{"hidden_size": 160, "n_experts": 192, "moe_layers": [1, 2, 3, 4, 5, 6, 7, 8, 9, 10, 11, 12], "normalize_top_k": false, "balance_loss": 0.00337, "balance_bias": false, "init_std_router": 0.0104, "vocab_size": 6479, "optimizer": "muon_variant", "beta1": 0.95, "max_seq_len": 512, "max_steps": 5389}
Below are experts of layer 9 (counted from 0) of a mixture-of-experts language model. Rows are named up (a neuron's input weights, with its number), down (a neuron's output weights, with its number) and show model dimensions 0-79. Each number is 128 + 24 x the weight over its row's rms, rounded and kept within 0 to 255. Numbers have three digits each.
Before each expert's rows: "mostly gets" lists some tokens that are sent to it at least half of the time; "gets" lists some tokens that make up at least twice as much of what it gets as of all text. This comes from a sample of Wikipedia text that the model never trained on. Tokens count by the router's weight.

# expert 115
mostly gets: " sub", " Am", " Sam", " According", " am", " Sir"
gets: "m", " Am", "20", "g", "om", " sub"
up0:126122138146143129116127132159137090159124119118179167136127137167102156130132112121147125125122116064139133100161087146161139136118140150133082082177143118116151147114168134132159160127153154116147122111085154110109141145119157155149105148
down0:177125155110172147150108109093141106176155157164133118167151141092075135161154168110129118110124104164171159081093100118124144150117124129116134124122062064126143147122139093130148142141131123144114108165142137135146129087122145122128152115
up1:141164108114185157161119110120118106116123146102127112134123131174135138098119137140114158160157141138158161094137114119153129124140141100143127080157117071144090147132107118103172136111095134105103120068147150116138156106133136103162124136
down1:138126145112102143149195124126088172106120171119190101150142162128125118171103155135144162119096081122098124119114155146129120149136125071133105139160130116122132086148126150173124131180097101123131152133148123131144123154120151099120120157
up2:127075095150106115137105097126125089165135177120133133143140141147141134110109121135150165118115123128172147093160146107102145115148155130127144097123144135148139143115125154104151147095094126102144135125088151122116156126127125112138089129
down2:176140175125144094144147128145115127130120106131113132131142142076122100170146143100124105148115104135105144078110167154090103116136138118145136155095134115132085082118147142150130125140123184139093148166123141104165092150138091105121114141
up3:139117114089104132133163131103129114148142114178108188127114154118080134134120116134103116128177080126106111126137108105118107129100115122134169175117107142130145101127136098128105126104110134124156127126163147084109110126101100186112173152
down3:110119125130116142140117147110133172166164148182100139118129121142097169114116080109113127112147159090143107142156108130136109177108118163198132154145097118091164145137134161136087124133146126101126115112107116175097114104108115156116106103
up4:173117135121127159142141166133178140114127122147167147114098075114128134112138097118160126109128124136152133135151160110143135079058163154144114138090116176114130134143105110147083155158110115136103158125151102142096121101153121136100139172
down4:125154114141140129154157130124100120132160068145102108135137137134101120075110120119106144178154165121099148108089147076141135134108153116108090127187153134085111138111126152124111139108114114125111116114121172147133122122174148129124136117
up5:138084145098130164144168129102143167144147132096151172132181160138142153101142099124169187180154156129172140133098140185105142114097129135125087150151125113116102147147139152137116111182110116142132156111116149116155130134134115128099157125
down5:138129119125135148149111101135177142150168134129146115101106122108124133115145116102141107099112131124170074144142078133121129103183115154109160086124125123136164138146100110146162131137108127116119114126125118147138143121102146143140136087
up6:128133109140125147131131098130140119115129140135150107139135147155132126126118160126122104114134117134153126120157136077137148125134086108148134157095164116139086095082176111131106115146114143135115175120082122125077121155119138089164098121
down6:115146080111109180155155121122113181135121142146142101143154145133127121100059120125107176097175139132126127143142126133154142157131162151127095132115153125144156132147112110157135116143172152135151119126107133145121102118147147105098139115
up7:126094140131131143131194126082118110112105121161116173145151135140169118156112137100153093150131092171099064117134095103143190112103132109147123158133138114144114135140119149147151115086105173151154117106099186146137119107123088158151134165
down7:098174145147120130135130114093131122119137109121094127097090092137119135179094147142116106104114159101127065145126135103151101124143127099147107145170124155114095118131062118158154162146101115141102112121138099113135089120084133164155089134
up8:107113110143156153087127096120133128130137156172126121123173176121114116147138113124097178106083122127156086124107099108076134144164168101131158140107130173131079123123135127173083139119140144120138127174121153119101136143155180131144138103
down8:121127129151131156128132086098133125115143158141148173118113118112099135154124124139146122136086087156122140160102133126135115089137158145076133105157121132158129113123095135156149140111089087156155137132142156124108149127132099118143138079

# expert 112
mostly gets: " acc", " sur", "20", " sett", " surr", " instr"
gets: "20", "19", " was", " acc", " s", " dis"
up0:106121083134152088128112126158141151147101112070146124150128123177151134163131120158150139131115101111150126125125119143127141089108130149145144140155098131101110132135135110159109136107093110173127089174117162109178133111132113133136138150
down0:104098107138143159174086168154112083127122095116130116180148147137138102156139115125132126038151107119100157086104145150130136131117148121167155120147090142148119130136094132090106156155175122129138140114131124139139060128123146147154129125
up1:141118079132127146133131124125124121120142119130103133111162144107155160113151143120096118105116154148144099133168125169138181132149062130132160133098115107104110105131169110079181109117161138160127134130122141135128183161118183150115139151
down1:131152195098117133116141106156167113119101073094120113130154101115118135165081129157133128134086129118116097112116161139136145149150092164115139137152089102095106067183098164088105157124158148175124142096135127147119124131132115129125139135
up2:115140101110173125140100162169118107131097145130171155111105088150172139163139118120154145140127133117089154122150108146130097119097140096116105155120110130116122114145146115080100118125129123163124130151161125101130177104142169106129093132
down2:121115101112164115125117139145084134147102112154141166107118097079130117140119118144134142143117129145159109111156140105168096209133111135065127119076125134113128113148100145100146150149162151127115106138157182143136132149140090141108129147
up3:138126124159097104114136109132180108096113129165085121129102131135129153160147120118140154110103112128173108074163116122115140089141153140100112125141146097157100143142144117104122109133112115122168158164133123129159152104109152107145129109
down3:165129156133093115149154135105109096115147136164119104143133133135119155125105140120121144047081185167080127152138136142134158151139084124096137103153159122154096117127116107133121098131137137115177131148172096118112128128144124126126163079
up4:134089097112101156126123110117111121123128117134123187107151126133108109132115127137122129146075132142144105090137149145099156134137148127157129153162108124138181122111112119150130076134149133118124121112092166128104127137106116110145107096
down4:094112201142121149140135119180137144120152128086131148164159151131129113137110125123141127132105096159180098132118125132161114139129106146112098116155118127136090088091159136146137100131153131127099114171121148154142132135070143136131138107
up5:126112125163119130178128120126158096100142172143146147099108133156097142100135091106130124145075128126140195184099113125110066100138150147140148147152145102139123115131159121111121110122130105128158157114125094133148125188114087085156140098
down5:156198149161120118131144086140132159119148126114140126137138114158112167111159128124141133098167154093102168103126134120077112130117173110110135140126169136138122112114137186118128105151159124158118142121141155113129147122125110131105140120
up6:156148121130128183142142083127132120156117131148081105105138123111159089123139154107115122125124114120085118113146156118098130100098125142150125078100110120121109132121096121167126084128061112082156117143117137102137151130117124159121139118
down6:168125101156091084160138152074113147135105140149151117135127134111132107156153091074089115142143144142140109120172124132170103108126107135143109158088115146149133149096113140127129156092104181099109164131099145157130142138122141092113143117
up7:100137108088110113082144138115110133147178121095149163120143166127125146159121070144073083132111149134153134108102106109122153130164155142107112131148111142156097147117141117116125130117161109182096150094072138118148122166129159128179129120
down7:080126130057141160118123102139097130147154110147142146097090138126140119120084147126146122143106095150113118120164126108116115111153139153128121107145137103156125098148114149102114130149167095159101086165085116091141098137104113204131134127
up8:139129140054162133126163086136150108168086128107096176099133134087106116116104088168095130150142131173124117111114109130106110095126120161102118132100129122132117145133163150109115145123119095130132163137141094137187124094117113142144139117
down8:135140129149107113157105137135147124127119127125135152156147133085162185078083088104100169138084127165176138082117127129114134100119114126142141110165092140103132140162132132138131139146096160164142121138108112107158143142101078128079127105

# expert 16
mostly gets: " this", " This", " next", "This", " last", " opening"
gets: " this", "ap", " This", " one", " a", "\n"
up0:136157089144142153149095133136161081152091190136120124097146098135156075116146119102080079154125129086153106166140097158116127131122124117123145122126150103126118108103100144150110113131123138109137128117156118078123174110104133128133135147
down0:190094154107153146152083119117138143068138111131155120122100155139138114120161099107116140102137127140101106103115159153128114100136125168098083113121115125148144143121127097135145141121158125181167143145154114184112185127066134098125127122
up1:111110101129134147141086107125150104130153160152148195112137128160147118148125131154103127127128118116197124110139101109136107118101135116188088134094140138138135134120141141129140136153165117101108138183138142095142109157169136135129112117
down1:065147143129075136091133136128091130117108159126105102093150135120096161081163132150111149129118103116117102151105117137155106133110095135127115153130075125126114102122136175095117121139134151129129123084105112139115136166146126170169131142
up2:107117111146094120134183142092122100108097098076159133123077133170124109152136103119135133139149154122156128129156128086112169128167119138114099126146165152140110135119124086103102094146149102121140171098125133114134136131111106108131114158
down2:160122109111109138112119117140129110141123125121132091124168169092116136155123187134193168155118097151097120131176112135109138123106114110152130162112116138115140111153109112153133190108133132139143145188125071157153102131131107115111109121
up3:115128145156119142128146095127144115165151144134135171115129108128146120112149137112140086155158125100130155117153144129160135095168155142133137120055160104147119175081102121167131089111135172077102157150132131092085135165101148143149126152
down3:125086119120157129172126132141100111107153148123150117130138114145143114116115156144118143117130128172127131141114121133148099163052163131188102140108150134173146134103120128149172115145130151145103117138138186106093119146128100116123156105
up4:129110090161113113154094119114132116110130110130152150111178123078161122115169121098193152127122138084139093114111133145117117106099114149096118099119166108049115115148129116162107123104128167096137095147150154113144137140146156133131106106
down4:110084121129146128118108148166125098139199150152133112114190116138156141119093109135162142141100164144169123088131129109097095111135127110127155117124155141108114136171118154117122110112122117137194140153153120132096170138128157117107091124
up5:115154105108098106114124148144151103158108171112118141111163113146115120142149144128156131136133175116136125087120110095143143125136129108151113175139136131088136132089107090151114137145150122121124137125134137150171151096107118115133101124
down5:106139116085127094134126106136168107118118108126115137171139122132079128147129143128107103162100133157139137119151114092108186189165106152074140127137162125121103128131108111123107137158123120143126149139140120145142154113125072126130155148
up6:133129183143102102134131168147140137096157147135152146086086170107148142148154150125148161127140087099100141139127116122101154170097149148161166140096098151158147132091115138150111127137158134115133113151125117165118119182080151094131150119
down6:100104073174141096122127103109137131095106101099139109131137130112106141107133159121142113110163094125093106147112112185170147115091134139205151143181125131144169123114160090100120126159141125163155128083124139160159087118114130157141154138
up7:117153124116109179148134137100168093143130157130143106130127119137138071148119112129112145135150110073150100155135131128097129138097085134153114149151099122119135134135106082145159118122127124124104170096174148132127157077125130136101142105
down7:110133161143107147131053150125144107136140147131155103153153121141117134132131092156144125088180152118121180124138159141077146131112090116074137163117097094132142121139112131172106081120143145151123157157139137102154137082126091108106150119
up8:127142153127096122102137137140140101099150143133134163127146109163115151187121155097140086141139121106162116153122173082112124174127133098134134132117125146120101167161144099153132134156134157140101096145151112169099128151144127136145080182
down8:107154169148142091105078158127106109120103127126153163163109092129157163144094100108099096130126139125161157138121143097120164144139144085139133102170101124094117147114115094141111130129105151096124109155165132111114121126122124125125100138

# expert 60
mostly gets: " which", " who", " that", " because", "\".", ".\"\n\n"
gets: ".", ".\n\n", " that", " which", ",", " who"
up0:122163146095133116160130116154170121118096149116138138146123148115113113114118125137105173137106096138127144148094131160123114157112137116102122143110107133125138136145114100159090128105088118110077135126107133130155137140121115140125158153
down0:078071079122146175159126144171174124125110111106109174091132129137114148180141132098125127093145129103138151086165164106104110145124118142137105124112095115094097131159134135099123175135140164147154137130102097114094132131120139155130135113
up1:101115135125153127160160137140140101119166112116143124154129140142161177120100155163117149119136110123110115117119106084101143114136098172178144130127126144116099119105122143133139164134111119136118158156105135110141136128165124141112171151
down1:100136139094091094133128112172163176093134164130143127137145126081126096140126119064123162163147142161148120146079157130149149120157083152153150117138090142128091101142147133120122098142132132122149101093163095124129119118107130163094124075
up2:130109151121138145175147135165131028155105149143156140130132088109172129127121085119091133121140141134087133088110135111101126105088121124159130128095113114111142107124075122117140129148128088118116160112117137105113100158121141121160119107
down2:144106098131130101060124097141164178119118137130108082108161173120094130142125140174099176141166133093119146178157090167140118157127091176090147131153123133126088158145142145149121107098105143120129120127135101156112133133150145108124118159
up3:131150085121130145092101160134100113127096153103148129102126139099156151075134119126110136115122110116129165127130083138142116147106128145139152118118142114156116116097124080119138140097185136131115110151119133175132091086133107089162098140
down3:129132115113112148173085176135141088095107051119127137150139143105097138132144152111133107106127135122090137120152159109157149125140120115117137135108141102134166132132118150140173149157126107107130158150153110150126122156119131125193119110
up4:169103112096140149154131162106160093103156150113155142135143090135121111145120128114120080146129153131114155140124131140134107112095113112138123131106108109105109070140116096090107137126113097142099147129144120125111121161104098145124099106
down4:147134154119151131123102145181102144145129116096130098123123139109120128164149173136143120145099085120113123148141155121126100166111170132181098164147169139140154158108131130123178095146127146082143119106135181118124120102135150143138152173
up5:129138114103127176127137144118101144122156150136119091198127120081168115175142115136127119140117128102108085151124133155086169103127122135147144107101142147188144073099112124119154095140124127150147137107117110143153170120124131126147115108
down5:141168172153149143115125129118106133154112102137184114150119085094100127114155116155130108119095144133117113136092106105137142111099161136209149149108107122114145144148141092132156105138109097101115147120105144158124160106114121156129108092
up6:151114089102140119053179130054123106129112133130114137110146140107111127132144136107167132111152130126139109142154145204143166130135115096098112096104119140116115153136116116126141156115094102120125136073117131122137143108163114097109154103
down6:132098074163085137188070168138135094174096104161145126124165113141126124130104109159125118134126134125130163106105149148098123108134111085099112121125115133150171124176155120128127110129163140147112116150134140127145112169132128121131118088
up7:102114118099146149111142163118122093086065145055154110117130112144082115123140133135077088112110150113154129118128139104120110139117142146141112135142113129111156121117152091126141157176117131137118180121155128112131112153126157088137156120
down7:132104139136134090131160132159153085153105086097086142082138098118155147101131122162157150106122139159140138153158126148139127141126110106137161118115128130111153131118155086121113185124158159099097104114159102123149118131132118130109144181
up8:142116134121121144116146146122114097107147095114072088143117125121151066150097130132187130183109108175117154111119093114166150129099112127163113126129142157115176124121119132173133113130115113145139114111105147147150132083130093102149147165
down8:128122156122130158145121104092127175109151165153118129135085156151103121122119085115120127147131122124096083118117114118156130159123188124069105100126174129147167113109084133124149097149128117139104159093134125117130129104154095126124131078

# expert 90
mostly gets: "ski", "ić", "burg", "berg", "ović", "mann"
gets: "en", "in", "i", "er", "e", "an"
up0:096151155146158103158147142148119156154133114149148160078152162109136107135122111191148154152112109149157095128108142142140109113149126140165079121090140130173115135121134102135091140144127127083125161138154114169112169163128123149105124124
down0:178147139176121079152122135119134127148105111113095120140088139082116130131105158104149153110097091081084152136132146118092092091121102136131145095138101132175154136157104136119107121117117104085144155147104113097121142178104101114121099145
up1:101165106120158162115133081121134123142084106152111154112144193167124116153121158101125127117158112145150110137140185130112163110088123145082139119155114123132118079061153164122114129146125119093120121103174154089131150155169135116092101131
down1:117125134087130126127098120160094159156077086098104125112157136105118107119126124144124145129124092138152138146157129141142118114152116109152102149160117160146157101127140101105112154142138108112144126124191105145123198133131173119117132090
up2:097124149077130130111172122042123137135078132123139154095105142175132128119121133130119140119166141124143139131157130149159102122129151109110110123127136144102121184110088104127127135144107131084148158100177119159118147152125152154084144151
down2:079136104173128109161109160144128090127164082129117111139099124137122157123085111111149159124097162127120177098160122098089122113134174115123187094123126117143127135104104148101127112134111144123116134174157147149079131128112159135111099138
up3:115142158168091155128163158117125131092095152094127108135178102117103154128089109103119126117102117156121128121133113147121117128088132073117123133135174136156149110112119142159119129137143103088112116147128193120103172133130139104129139080
down3:140132047143093107104106104130115160082170132119141135121107124137129107110177133110114142159080143111097128151119110145124108154116144123102097139079159130160095096177138132121100098142124093122090135130125124115149151130104126131145156137
up4:073147098134168142110166108133125097102150075104177128099129173103129123111131132113103148161144130122116120175160156124093149118081113153126129159148151124096162117102122123138140137133158160129143137138155117104127159115145099090138162140
down4:133137099127156099102139126131111155160083117171111094090119115148167126123129079124104157158121108071134116148112130124088124119130102204132131110127095132121126132130115161117156160154099129145148124103132174124134156108140121132171151081
up5:120133119105074164152146117152124132121114156114122130098137159094093081141111141117140171115121111140178132121127126108127116073146128169144090127156093102120103120113106117112116142160106158173158135129104110131120168119090126119121131127
down5:153171120159112129122137091134108190118132052119124159128136117100107145157118108113124137160174136111174134130149127099131117135137104113101144102126132158159147102143138107096137137128092143124126135090094136107153134121156111167150123124
up6:140122158083148129130109114128128140127087106146148147157133130106145104130115097162165135145193124132113096125147126133129116157149131129152102126120149109072171174119116104098141146141107072109099146124113178119096121105150139099101063109
down6:174100109111096159097102137077193107117132143098094109121139149112155143122144151126136173106132141129109124130109096149141118067143092138151146114120141129141107141108133133092121147148123174122149140123176096127136165096137147131137155104
up7:127152156172127164121156126135147157127104129096108158156155147131129165143131090117173172110163119124155146172104115095153136132112133126107127123101139126092079153151143087132120096074126119168093116133129124106097133150121141125143095145
down7:144103103113153121100116134060138160123136145136130086153132115092129118115152163111113111139136147160117154148149134138142139112139099101135122147144138150099159121173100103098144133148125103141128138094146116152137121114056124113125142116
up8:103121134124125146088105133121120122128135111157104177101124180133144159138107149112130134160129093107117133113119117149108120104100123145162164153112134089101144104110100117095140123150144096115120130127168135138109142146128145085076132158
down8:138174183163111133131121168121078093147197165104121116090108173122159132091131137139116128134162133153126161113115114136096173151127122109151162128133130121162127201102125130142164104141079111098130159153177121165091131139126098131097121129

# expert 72
mostly gets: " games", " members", " players", " students", " others", " teams"
gets: "s", "es", "ers", "ions", "ations", "ies"
up0:158158108104125109109157119110128098139120143145157118145129145132104127129109108140100118093086141122142120114147160152139164102146154142150147140125125163147120143156125123139152154126108101121181127066102140127123134094163070139082099114
down0:127148160129158113142101115122091110148155130102141131161162135084109110165138131092130098138134141127139134080146110144157119147063135104128099133102100086109152086128132112136127130115149124146156121137132157133117168105117125123141116141
up1:110157128097101160152123140102131135174097169151160138115150125163132130166152140125131107119138132118117121164128105137074123130112143125141112123142141146104094150160113097118125111122079165139116127131097141112111121096142179161125214132
down1:104137134151148174125121090115148107118143133105085156173151118147137129134146116141155131137123138112152138139136109111113157115113116122172141144171132152134088112107096108156128129161134133143134175115124120138138100150175116128135151128
up2:133125103159136163105114136096122095145101132174136142136118143126157145126157157136151142118154119165119127140090105154132117150144167141130104184146182092107150100099128123104124046109080138086138109095127121138111126163122170138115116137
down2:128164151130108144125124098143116172119115100129084110160097098148123118126136129104137110140098155158106140092137100106141157129118129123114134132123112122179150159163058172148128164171180102157107080108116144182106117112156102095115101134
up3:121097140128146136101127159132103107136098152127094164154116125136142129161097140147131120151144119091128115147127149139173132101144108114147116117145170129138112115109135157120110067121119091126116098129109126116152112114110150114101121164
down3:144129135142164165143106165088128131111178081122112097149116167163113105160133112123147149117119128159159118100120105115124131111148127166141132114144111154160159122129102116131103228143106148159134127119095102154156147094124128138129146139
up4:139128123178100128145086135134136151155149120091111108164139134103120117137130138130152138126144099120123117123100095163122132150138163145181149131126075114089173110105123095153168108119145159113124148144084130132162148157108117153138168114
down4:168104128109106140166200127115143109131124129164103108141130134147125119093098140134117084121118124141128109120183110160089118116165134144121145098120150163181101120190123136128089159142111123124145119119123155177100114089123115172116084131
up5:188143102123108129130115117087158077180083142116099143121139154122126152146110086162119127125096098129096113154137149134161115147148118132086143152169140126115169161141165138115128174089145126143121105099170136100089161142165156137101139081
down5:135093105115118120104149140150134132134086117116167122122162117087142119136085106160144142112123196109121109115138134157151115111146112138129113129096162101147117142115090129115090113118157161121168110112173127116143124158129147137102116127
up6:161130139154123177131099139094139103116105077165090121134133136136114151148132135117144163123136140149132115120146100147124129136125149117131128120156115167133127115135104146154128195124114146141191114112083141160122159117133124164167132117
down6:118156149115138115070139122147116101157118172087159137109147149140165103082113101151112111128136100099145115166129129110111162135138099129120123147081173083105140137093109101128142093130181107124106103124190127129102150147119117127099159119
up7:129116128145122104136156111090078104129158118162131127148115091116126155123126129122149129146133159125153144088161083154145104131180156136116133160140129138107150163115177139113171114084106065107116102161151128124138098175113106132140121090
down7:143134119103148159118126177161099135111156140141124152148127116115141143172122125167176145117187143135170099137116146159113123131143112148116106154145148147088151136123171141158131117098130132121131143154156153134105147124131148126118138146
up8:103136106127170142164175113136123136124083177155142147103086137152161135144099157106141103186112140101079148117080114159178141126106162095136119150102129084105121129103122152108134158135124105094091139155153129137127146147152179131119146114
down8:089086146127085095142144160165156161130124165140128129112127137138106099113104137120152084124127127086147146136139132119105123142133103131115125088112175141105139143131183140125122075104158126156095111128146084107139126137134135102087139169

# expert 73
mostly gets: " anti", " gen", "-in", " blue", " upper", " non"
gets: "er", "in", "on", "or", "en", "o"
up0:123123112121167145107124120125124135157125120149101092160103120139112140146146101128138147133150124161181144132132090138144111106150146102135154117131139155151069104077155126165123130133154113144104161161103119101134134125202152151143124100
down0:104135130150098120117092138152092116118125118078147183130120111119150152126139124117102128106116166123165093155127122152142114133094099105092094213164107156144135166194140097104153123125154125119087160123140120111144162099110140127130183140
up1:124082154101154121113154124102119153158117102158144119133113128125136149110108139109163136165131132132139116128132113128109170115118111169156123099104153128157088103102114095077114128122106145105152135142143125158142128116146146159108134148
down1:150130125108112132083111139161121136131167159112166122130088143146083110118168140144119149117113086175136149111113142116173120140104117160132148173122157159157141156120075165108143139110150136110135133141163133105151136109117158154101120119
up2:096150137113127118149083166115138110144114111133117155165127171170145132151138079185100115094106082135163126163136143145155139157105139128138132131153183121134106106164115096103132142142164135105135102130112105100124163142130145136107144175
down2:119087147137147145099180145130129081160145131130157150135144130164131125135157125110142144109132124088156137161130129124163114117128131108144100117120157107132143143139110070119127100124135114128113144139195120122149124130127101085080134120
up3:135126135144167085131132120110103116143099168157126142124114158090165179105105140124095112124162161160151156138136127163159151079136115134141153100125138134111135153103096130072110119127144085118163124095117126136147134130168118116162103129
down3:117116119068134178138133103123118131132116119133130121142083129164082115115107062101130092169152123099164143107099117149144153154120120139118131094152059145110111119125114110143161110127140130117102093137159176157084117126112129119111107085
up4:139112161153125152095158183144130141182105189125131149123152135105141144112117146118116165124158170132162140168098125136083143123154131109103092153114141127115052086130165140117163118123103144136153133117123129172099134164122129129167119129
down4:072122125108118119154098134121080129136099206163109127123120145094113099096080145124124169157171103128165161154161140141153146135114132124105133132110087139126159141132178158141136089155134164160165122130123168132129132174118087080088118155
up5:113142160089153126143087126161147095118150136134142147129132121096148122115143150187140116160120140153096098150121100144106123137116117165169093094132181098132107148159132130097121161080091106099095118151142126128128165148158150137137085145
down5:114140154161157097125109125153147137151131140099085122130142120130128115109119095147109135154104079151188126103154183153138110141121146185122153067148159133172151134111118109137116099132112111109091126137137175149154152152173124149142149084
up6:104125117122111143126114074084135097131113108132126097168117100121166141098158125140105141160118110157133131096107144142123131142137148142147153112107138165158184134095170116106131151097127114125130128104123119119176149137111096098124139110
down6:146101125143131102156129125105132139128081152139109101120143100133129145090120149113144098141124106092119157152132128128133134072110114180115156119136145119104112122080097060131114111153113107101128122114100111144144138145106119145143113128
up7:144114179105132086110127117158139108161122116126129115104095148109103174132110121139169078084144118126119137145124128121119145149133161136149119111135148120148111111067159126104101118115118131141124108120124119115083141134144129101164125158
down7:141155140210123121135106110133141114133102084146120082142152113127134137137122123186123123152161131131102132090134105151154118135155124128130137127134080170143151123104107102139130131130128130100169163177089086137098143091106103097107115124
up8:122145119146141120119158128177093104117138155122163136128173098121153129156125141143151167092078125163123131153095115122142166116149177102167149155111108121150101143121112111130119166137128145136095092140092121141104111112182145127118118131
down8:135138157150090156147125111102139133081086074131133110110127158076120160144152178120109117109123107133127155158086149117114119049145113150154115085155111123157183118155098103140115148139129119187122120165131130120106131162167192160166125145

# expert 0
mostly gets: "ment", "osition", " development", "duction", " List", " design"
gets: "ation", "ment", "ion", "ing", "ition", " List"
up0:158086130138124126135095097154190144090130123156159141110130159136132132055133129129149120114120151125126107116153123166111091154124150171152063134155104151108124122149177137118079131100108150162127120136130126106148108121150090122103114153
down0:153122092123104126129110135130131168059144140138103127153123154145100124102120122122130166096129109156088126140115136135112133107139136177138130093121172166174106137125127144145146157110131114156112128120141061108105178134139114132135149080
up1:134161171152114180111076138113106065136123100128153135131126132110136120123137135154086122112132082084128102118130108168141139106151100174152121119104153113080117127092144084108119132114145134067075170135126116095134149162137156138144109116
down1:163146145151139150130143106131126109101137128154134123103114130102096123110156147089089120122153140129128094117110115162163159151111114088113074170140128130120092158091141124083118137115136137048076133152106123108110080133116121156111134116
up2:147095151153099133125134118170124090126111149146140136117129103151119185121083116143112121135147125069179123146141154150096118124135130154122125115129116146098112102099125148105105123111094166139110136082129136147126133150081128142136095109
down2:117137127095127155100117146096100083165122180117108097158145146144096122135155115102172139140122125157128123112157135155109111113142086178119159152152130126103144082104078171091146148124171155151123119062147092150085130136140126128106138138
up3:098146145102148102103128109090183146148088137130133163125133123123113125101180144139111144118133141106106134176121202126108183130128107160140093170156146145096113118140150073128129140153144143152119117149112170153112157142128154083114126121
down3:118096109139111123106114158081153124132133102129099141151105118141119151143113115127128125119098126133118113115170119120113102145111153093119129143105138129178160094128100132102134164149114134149118074094088120138152131101116086156127132081
up4:097098099109148170146114122152148170078142110166125156114128168113156131114131102170114134142148106088100084150100101140107127144121143157141121102127099140134108141131129131096156122156132168123122169139155147091115153103146098129156111114
down4:059114133110133107165075089159111161110132140125113148172115082125132157151103127107138122152125128091140121156141134095098112112161142118104158099163098144138123132111124113152128153144154139110140132113122155136110065179128118117172114108
up5:119111138116110105145121119140117110150115110059175095132125170171160148113144113137122069154120123173155121094128143118132127139136119156176136125178149162112145150113132150114123097101142141100142127140134131132128151093144140153147154145
down5:152134179109146160134160109138130120117106142102121105107141097137103146107106112130117104132178128133117153138095085181122152116113125167179150088166139083099116168141163114108140133084128100134156116141107160116180120133110119107110093165
up6:119125113132115169134094119124155138123103086117135142099114078109162137120099117108083122172092135098144150112126135121145119133123099148169107148128135154117175158118127148127124110094129111104101136065133162149088103166098155084117130128
down6:209130101118174121115140099112139130120120147125132106158119111113136109103114143102113139143096140081120098163089125133144134185137169086127150152116113136137138115169140116165082135137197099140147133145123143165191143161137135126128098094
up7:152089141086122152150135110113187112160149105121126157151081108126153149157149155127153125108116111139146121120132105082121147107143112139143114142086149096079098078151176072101147128135102167137140160123161066127143154141130152126140058117
down7:165123120157094122125135114179136142119142074141176133104145134113146129140122146148109128119138125136120099131121136121160082136117130120140114123108161133111099121160096141114098141162132149154140091148088099149176175128131118092087145162
up8:094141138094123144111133170150144095127151117149147138143107177177234088133184128144111119140138119152130101163114136152115158122133126144140135129127123113156092100127136178136116105151147110141156150108117126087147098134130113095131152135
down8:117121099107108130177128154117146127137191125142106126166132156124122122161143102119144132120123090137113147144152122106112098109149096153129134079115169158157118113103132174138144200169122128147103138111144089113138116157123091147136127139